{
  "n_layer": 11,
  "d_model": 160,
  "n_experts": 256,
  "experts_per_token": 6,
  "d_expert": 32,
  "d_shared_expert": 0,
  "activation": "bilinear",
  "moe_layers": [2, 3, 4, 5, 6, 7, 8, 9, 10],
  "router_score": "sigmoid",
  "normalize_top_k": true,
  "routed_scale": 1.0,
  "balance_loss": 0.000505,
  "balance_bias": true,
  "router_logit_norm": 2.0,
  "router_bias": true,
  "n_groups": 8,
  "groups_per_token": 3,
  "init_std_router": 0.0125,
  "lr_router": 0.00107,
  "vocab_size": 15153,
  "norm": "layernorm",
  "norm_eps": 1e-05,
  "tie_embeddings": false,
  "optimizer": "adamw",
  "lr": 0.00116,
  "beta1": 0.95,
  "beta2": 0.99,
  "batch_tokens": [32768, 65536, 98304],
  "seq_len": 512,
  "train_tokens": 311600000,
  "steps": 5314,
  "dataset": "wikipedia_en"
}
Below are experts of layer 4 (counted from 0) of a mixture-of-experts language model. Rows are named router (the router's row for the expert), down (a neuron's output weights, with its number) and show model dimensions 0-159. Each number is 500 + 25 x the weight over its row's rms, rounded and kept within 0 to 999. Numbers have three digits each.
Before each expert's rows: a language model's description of what the expert responds to. This comes from a sample of Wikipedia text that the model never trained on.

# expert 40
Description: First pieces of words split into parts, often after the, a or a quote mark in arts and film text, such as wr, Psych, phot, sk.
router:512485514524539502471464445431450481565433468501471479527443499454480439571481482543482506553484517512496499483520502465477513517501503501477509518502473492503478511471526499519492513487477487479524520505500493584521489512464497492491537479516497519518520470482483473495518478480511493520457486471456527514496478507525483503491504524504510504507490523511495504538489467475541510465504502461464530485492512493497514520507503499496489492477479490500511494522497461476480473511510487
down2:463483488529506491504499510500477469516454541465522493494520525470504469496516481525520499530519448547515474450471532496482563465482507470490485509542492497453521520524510494476534500528503530505531463516539502534465526468514519483502458509514539463467480535477521475490524482505470456469493500485526522482487518509544500515488489486483481482496506496538498506507483498506509474501521543473473477449469470487488502478486551497546521480534544509473564529491476497511509502526501490
down3:537480532466495489499533498499512533510505503494529493483486479485506466519495441487488526515512522521479500484476565498438517540490531486496480527517488519488459524512515499468526507497509520499500484538550498531524545463548541515521493497445469507462483465463521487458498464549475478557489504456500526497534455508535509487446533474495479501496507475490493456481509482510481526506529501491500533466505523480503522474477493477509482499522512530496493498485538463502509531486539480

# expert 36
Description: Word endings completing names and plurals, such as Smith, Town, Angeles, Democrats, tables, and race-track codes like DOV.
router:513480540484528477500502551455487481529486508479507468448488510506492472554490508445529499490464487441483560488486492531497511474503528468502555482496487496517517519487482504563489500476530468497484504520474514507516500481516495493501499545486524509459536498502438456547514500517517513545511460491508520504509464475518511533460519455468486514488487493502464508531539505500485510483530512486518501492531507492519461472486535489515445532506458492491545483524496512479511521510493517
down1:567541493461485482511486511543491504502518465496481552556512501569499498464509463495502434471494489522506532482466512464520493508501527480473520484480490533467508480479503527486486512501514451504495503494512499529493477474476556493497518494506510513517515534478501486473503500488509535510467495484521529553476494511479545474504493522507501497440493470503498503433515502470531528499505485512521525498500509535459437519508465493503506524515483499503488523574464489522503518493487487
down2:479509487473493507499513515498468497505510495487532494503514546525516501500532530496499486479469531459507526489474473484525454492466468498515481466512485529518547484503489495536519499470531467489449533548499476500487508511469515476493500572512525493503519493421465504431504495514474549499532509482502512503486498522454487494522503464465490530478543494499526500476548519473486476498534491526457557513513508514497486513472509478489504556478485537477494486518531509476519500475549517

# expert 41
Description: Short letter pieces inside foreign personal and place names, often after a capital letter, such as Ju-an, Sh-u, Kor-zen, Pash-a.
router:519493499508448521535479516524538509500531475472498508522522530547485494485494497469491525411491485469494485498494513519538505517521534495497503480538486505522494484491536484469482487465488473525498447501506461471486487494545507510503468498527494540504469476512498494494527492483524474477525472470529473548521532510503550468511511451498527519479505468534515507498482497527531513501545518518470444527470452534511503504492517513482510523464550496502472495482539458528493518464484535
down1:504518521488543495504540480501518509488505502451557513485529491493480490511529536495510544486512505498495510504512476520464517505459534519521513547509505516479487476488485534503515507537547522529506499434490551466498480548531506521465483541494497521473490552483517478492466461499489476506449520517488505488506539476476478486504558486478462479517477477487473494533478505480496455492472512468524493525513463467509506492489499464498510510466508508476484525552431484454495495503489537
down2:465486499515535530484546509499469536516506451494508479472453529474509516527511487474471499556499523502525482496496508504504449488474498494497503496519484504503527472483504534493495516474485468520501502506517497475539496501542521529491542489511473461551502490452486526476503523459513463473491496494478484487453511479534524471526530528539487482502445440483506514489504484534520539503465495492492539523468504458482524481552530499474493496492526529448526468528518501542487465528527508

# expert 33
Description: Middle syllables of exotic or classical words and names, often after one capital letter, such as St-yl-es, C-yn-thia, Am-ér-ica, Ele-ph-ant.
router:477572481520492505504535485536512499487503496522483516501514475479498540514523525481541498457522451527474525485504488527506475486496502516525485451494487513527524514527517486495505493478471494516529512509495464411491512472536516507467512480533505525485461478538560516495488508493465540467475473524514485514497553495495486488509486511491470538489459459497492493475494549521475497521514455483498458487466513524518481494481524518524504465489536526535516532490481476559512501462510505
down0:499544505490528508456513519463461518495510497478529511515472498498503476537507495477545516533524501479536517509464523527528477529443494507468492482514568487527495518511496492491502484463520522492508530540555495492499477521497525515500444535478469452508456513458485511478493498522489513504512493505490487517543497507492525496482540546490542508519470478475458495528427490469453521518456484447509477517473539479515513487469509510487476488518500517469489510503504540539482512495489490
down1:538524515468505510523497502503508520472518509509469489525472532519530504464499487479529524444480527530501544472493547502525526536489516500481549497532487510476459507483498528458525491496488514483503451491471489520473465506483468518509470453494484493548538502482494509469474524520502488499508494462500475522493472511484523478491512468488545505512512487498567504499510479462433496481445520458552487502544523467475484484516490558505505478496468508508500560528513498525478505520493517

# expert 38
Description: Opening capitalized pieces of words and titles, plus the decade part of years (198, 199, 200), often after headings or table pipes.
router:493474498500543503482512489493443534555438501476496521453488483482483464554553490466459465526515525513546540494515517465475494506499498491524522479545508468456517538475501516509517518525498533498506512517527480576493527475482517525499486477478519498544530487509460518468510476484468479502491497473475534506490481462484518484470505535508498438538490477465478487499516521476508509501518528541511501504503508482495515505504520473533477526525495478464522487513475468481497501488474473
down0:453471491490506508518487498516510481499498564500507502485494530528465496522543512494450525504531573514497511497523517516526501490464449511499474506555501488494471500507497478495499510554513496506504505537499475509495548447516511560476509479507514520461525495476525421528460490518471509514483477471495486504515517467505511512525499484510524490487492493470462507498520475557524511511463490469517519487542491455486509455480536473517515498482473484499502525472538463517505486521453484
down1:505492495485496508492475479520480511465507492518545502462501538537485473500445512561508492480469509494505496524546500524511461499469503491502511520509512505504524496495504471458486527491494508523500449496562495513529502525478565488509496506483577489475539473462506516483517497509485490518509537489424514455543540458511522529480497506499501470477525474505532500485523485516500501490465509505498520515473491432466535520518469533504477531526519498464534515500504493498471506475456501

# expert 51
Description: Nouns, adjectives and prepositions starting new phrases in narrative prose, such as during, including, politic-, newspap-, Office, Revolution, often in political or sports contexts.
router:511470516501531507499464473438401499603443489507466495520452509466500440561473483514476498555489505508501514504518492469491502507497514490480485500527486498495482507487509514508505504495486501477492509495476499647507484487476512493499516501503489515501515491484455485498502490489515481509479482487464542503484496492525478508482493515504501470491495498505498496511498470474535513478510513477472518485489509489502503518495505491505498480491485498497520486509494493468484470506501488
down1:509547534493496513505477505511504495501491489531532502465510463513444482479505511505485509520479490462491514534476510553486523505513554497539473485497497514476486518525484538488527517454516479479438556482525520489504500481503474508456508515475550501450522524499470497494492516529485488492523512490485493466500531515489486536506505476480461524531560488447593503511505516483461506458531500491473475474505492524488475499491535524472521530489518524489461499498469548492509484480501502
down2:487490493436498460475536492511495523509498527506551482488508469512508482458491501497499497525526511460491498504451515484500515481516492488504487522478468522467500535521502486489515474513497550453460467574513492511507548475472490524514516470500552522518454531487504507486516501522486491553524458471505487496533466492525481475540511483514529573492468498468508461486535546527493519504505551482516524502476478483459499475484506471492495501481543468519509483520514530498505495545481495

# expert 50
Description: Table pipes, prepositions like in, of, on before dates, and mid-word pieces in learned words, e.g. encyclopedic, Diploma.
router:490497477494524538521479486437467502504466498529484491495509489477467506505496501556468488494517513472538511487505503526548491496554515551497510496492504492467525490489535518519510532525516484498540458452501526509506498514513498536493473452516516497538504526488505542553525495503515528450468478465468488543512506477488488464464516516525510432494502509444518511483498506458467501497464491508502519481494481480513508452524529532530537492506478518462506497527504540508495462512549490
down1:486495474506505503505504529493508488519525501485517506496501463489540502477474459508455509543521499510537521517454521513488498527509525493499487484476520544484499520512512519560503493539472507461517456508509467526493520454467496555490508502496473463468562436484506502518493491486509505475492477495529533528521483513450510485551492488549481544478464491448451535481488501500516476512454483484541505514488533447516517501480518479515456524488519497505516507520500498454523511532512477
down2:440450484469543486525534549478485528514499540533509483503478474498488524517483528499518505528501486513537515524492509473510502512515479511492503515475477555503520518492479509520504510505494498509490502496460521501506465501495504512477522513516461460535484455513521525461461499485524493460469496531502516491499485485479480492516515518454540407487546483487498467508507544498505502484513549537482493490554456481502506500516531496550445461499503474457500514471523518505523504523461499

# expert 13
Description: Paragraph breaks and heading markers after tables (=== Matches), table-header words like Total, Population, Source, and mid-word pieces like Qu-art-et.
router:509517478490491500502487498485558539501483511550535510500477457455530516485493515526506547501504445483475519506466495471463488490436512489489524493500470539508547483539499472462471492490497499533517524522512514414524479499515511486506502497471496490503489535521492489455501502507500556503520494503542465522516481525545489533527461484520510537518476504503516471497519472509477489541505489520507496529494517447515514505450497473479538568487535496472510523478506485516506511514499499
down21:473509472474499484513488529522482491513521490464461522540546501504457464489486520491489492481463496525476462464514511468518519530510495520535469487502552492547518494512509520459491473527521517468518528485478511456501530514508460500532467475535478508475482499475520490479482527481509512507472520524507535455502500476494467465512521499565488482505487509492516479508494486466503492508495499486521543473494446550539529512498511481558506469501527459561515507552469491502511471543473505
down22:474469484479495495466506456499496512489535498522440460517462543487513502516486520524513464492504489536485503505514529505517499555526480493512507500502508505490510519494561493472516505477482509480537465503511537538515505533476481514449515479522525479522474534464502540513512542494491458469451518506489470440474489511478502466495500486478502541481497496474504530542514486516494505484548517507536487451493523510529485551501401483524513527505482487528499485476503497492507489515534502

# expert 48
Description: Words introducing examples or titles, such as including, especially, notably, entitled, like, plus table pipes and list dashes.
router:497436500475500485493476508480426511582477492508483505513454489474523474529525497507479472535507484495520525517512495490506515503527516497495472515513510475487507511501493513520550501508489535507485490486482522635481499489469530505471517543484495489508502502474426507500497491515494468500499503482500540480496504493507512495495506506503533441463492483497463486493529506476498520485531540474490515464501508483513506485512548497512472474532489480463501502520486518468476482489467500
down0:495479521527533470527504476488511513521513498510520508507524486453509519495513495536480558501487539454498477508497515449470513454492504513478526509499527468492481489540489491546518473504522527509492473509476508527511518534500509456525538479473549488545509500460498549502435457485502556532500494522510515497557532480445509496508500542497551487476494492511478470519485505469509518487519484534427485489493475517474488516479475483504488518510483492468478489467464482463485505490516520
down1:528493531497544489522452524549514484505485524490481517484515527502482505492494515483488515525496496500481489525480487555566489442520498522485431472501535524513527521503501489508517493502489506522508483482487469511510493551537489524495506543500476474529473476501440490500502493484485508497494535490515488486513518489501509472534504507492478452502522450464458551430511532479463514497512506463541484499484468497510517480468484483509449517508521472462535549527505461499520526487472507

# expert 14
Description: Structural separators: pipes between table cells, semicolons in lists, and the = closing title headings, e.g. = EDSA =.
router:503501490485498504536447494481423483558457509504465468494429491478522485508508496518502465500515503495481504536511489504510531515514538507513486479522500477497480531500514502530510484507501568530518499471458503601508468505533533530518485494515517507521502505491430539502471485487493474510508484460508542454475505512535531498512500504499502440482515512498502506448510497514489520455505510545484489462521487483510497500494520508493481446497525495472500517508516500484485486509509505
down1:456494518487510476556524485452445472489524461453520485537485528463551495507494503471501504480491483500584496468499489498525520532501540488488490475498540504510460523544497494509494511483497467522477492502534493470466500533487451479508514520465534453544524499488491502525516474493482493503517476509491528483517533525454506492512482510518491485498545461506517503479487504515493476504526503507504520532517493518512478466518501454462478454554482484525475508517494506502530523534556508
down2:553533499500497468462502431548445459536480494512516525457460511529494481542515470516529482511480517524479467500516451515485489521465505519476492505486506510496509561517494480477489533525497502541496508495469494540489492510476526496509528477532504477489493505493498471488447561451486449523499514548512499493521502497507517506499499487473534491494484533525492474518511498515479473473501496571500528508515535488469514500523486522525448494514491514498457515485498537498479462474519501

# expert 27
Description: First pieces of personal and place names after commas, pipes or "of", such as San, Santa, Brook-field, Jør-gensen, J-ed.
router:484440503482521468495458522481471501584470480497518491474488526498510449503498513477476530557487511487480500523518504488521507473491537484512523526507487484489497534479509482487491516476480521502519479485476508601509462501489510480495480495500514479521516518450445486470487489504493477537485525482486549507470490459540469505493507509470524504500494519471494473511509496483468502466480513463500535497548500509471497469501506485484532496529499458485511509556466534472461481528482496
down0:519516536495519489473546496492508531534487507511515511496502483485465486497484519530518498511476516489492457520544537525518500485479478502440508469516527458510508478488481494525500515497489508445509496477539463565501500490538479490487540476523473514459469460480491511525484524490505469513515548504496486500486505469508538482481499498529515519473469493567483524518463503450475532458482545497509501518480489516497480488513482486525508460500476485526526461509486468443566481541537504
down1:486494557505496540529529498513481493496480507544482519551542454468486506539436501455463483504488499527489526529505507515527494477505499503485502545494466494548477496518503504506471511474511458504530478454489403508468496509461485511513520478482545511479481514513518480497503480502504520504539506452494470512509523521516473528487470505509506492469504501501519547493489513525565525498538480490498509505536482533509511477452522458493522499482507476503496532491475467543481498516496478

# expert 26
Description: First capital letter or syllable of a proper name, often foreign, in rosters and prose, such as Mc, Abd, Nic, Ber, Š.
router:561479521506492485441547468503540487522496483432527400469488549459507500526491501539522554506504484489494545479495527507552510494506491505532524499472498476491483527507484549478501486549503543497523477487513487440516524541514505496491515511517470490471502539525510516462496503486500500516492497511500448515504447487470534487510501495460501530501500500509481511479473493509502495480486525500531524461512511527499510475516500509495551506492499512486480515511483476539489508489507488
down0:509525468478488513462509502510511485519521461521521517486517466471459487495519527500501504493514513456516495503477563518486504498501483462501515472553528503478543509511482496493490524459524513517476499514484525527478480476521489569464475443492471511500479452486502505476508508507482519539500499559510520497497563503512467457475490522494513504492534549498474455505512493480528491535497513507515473531515489502531438498474533509477477501474500460511501521458507533462521445486551502
down1:481479497570481502495536439471476486531478477461465472478443511505510491497498521507513502503488498475517528462513503491543470554456532491511514509498524507482479484481514521515512487561504500525507485493578501524502518508466465487531506517500470507508504491529507519488481479513525511467482515485469472549511529527512514467508501539499496490511518499495500505467440500529497466508502494512483527532415474503539485501535538493473495489498491469513491532520521513530470451486509497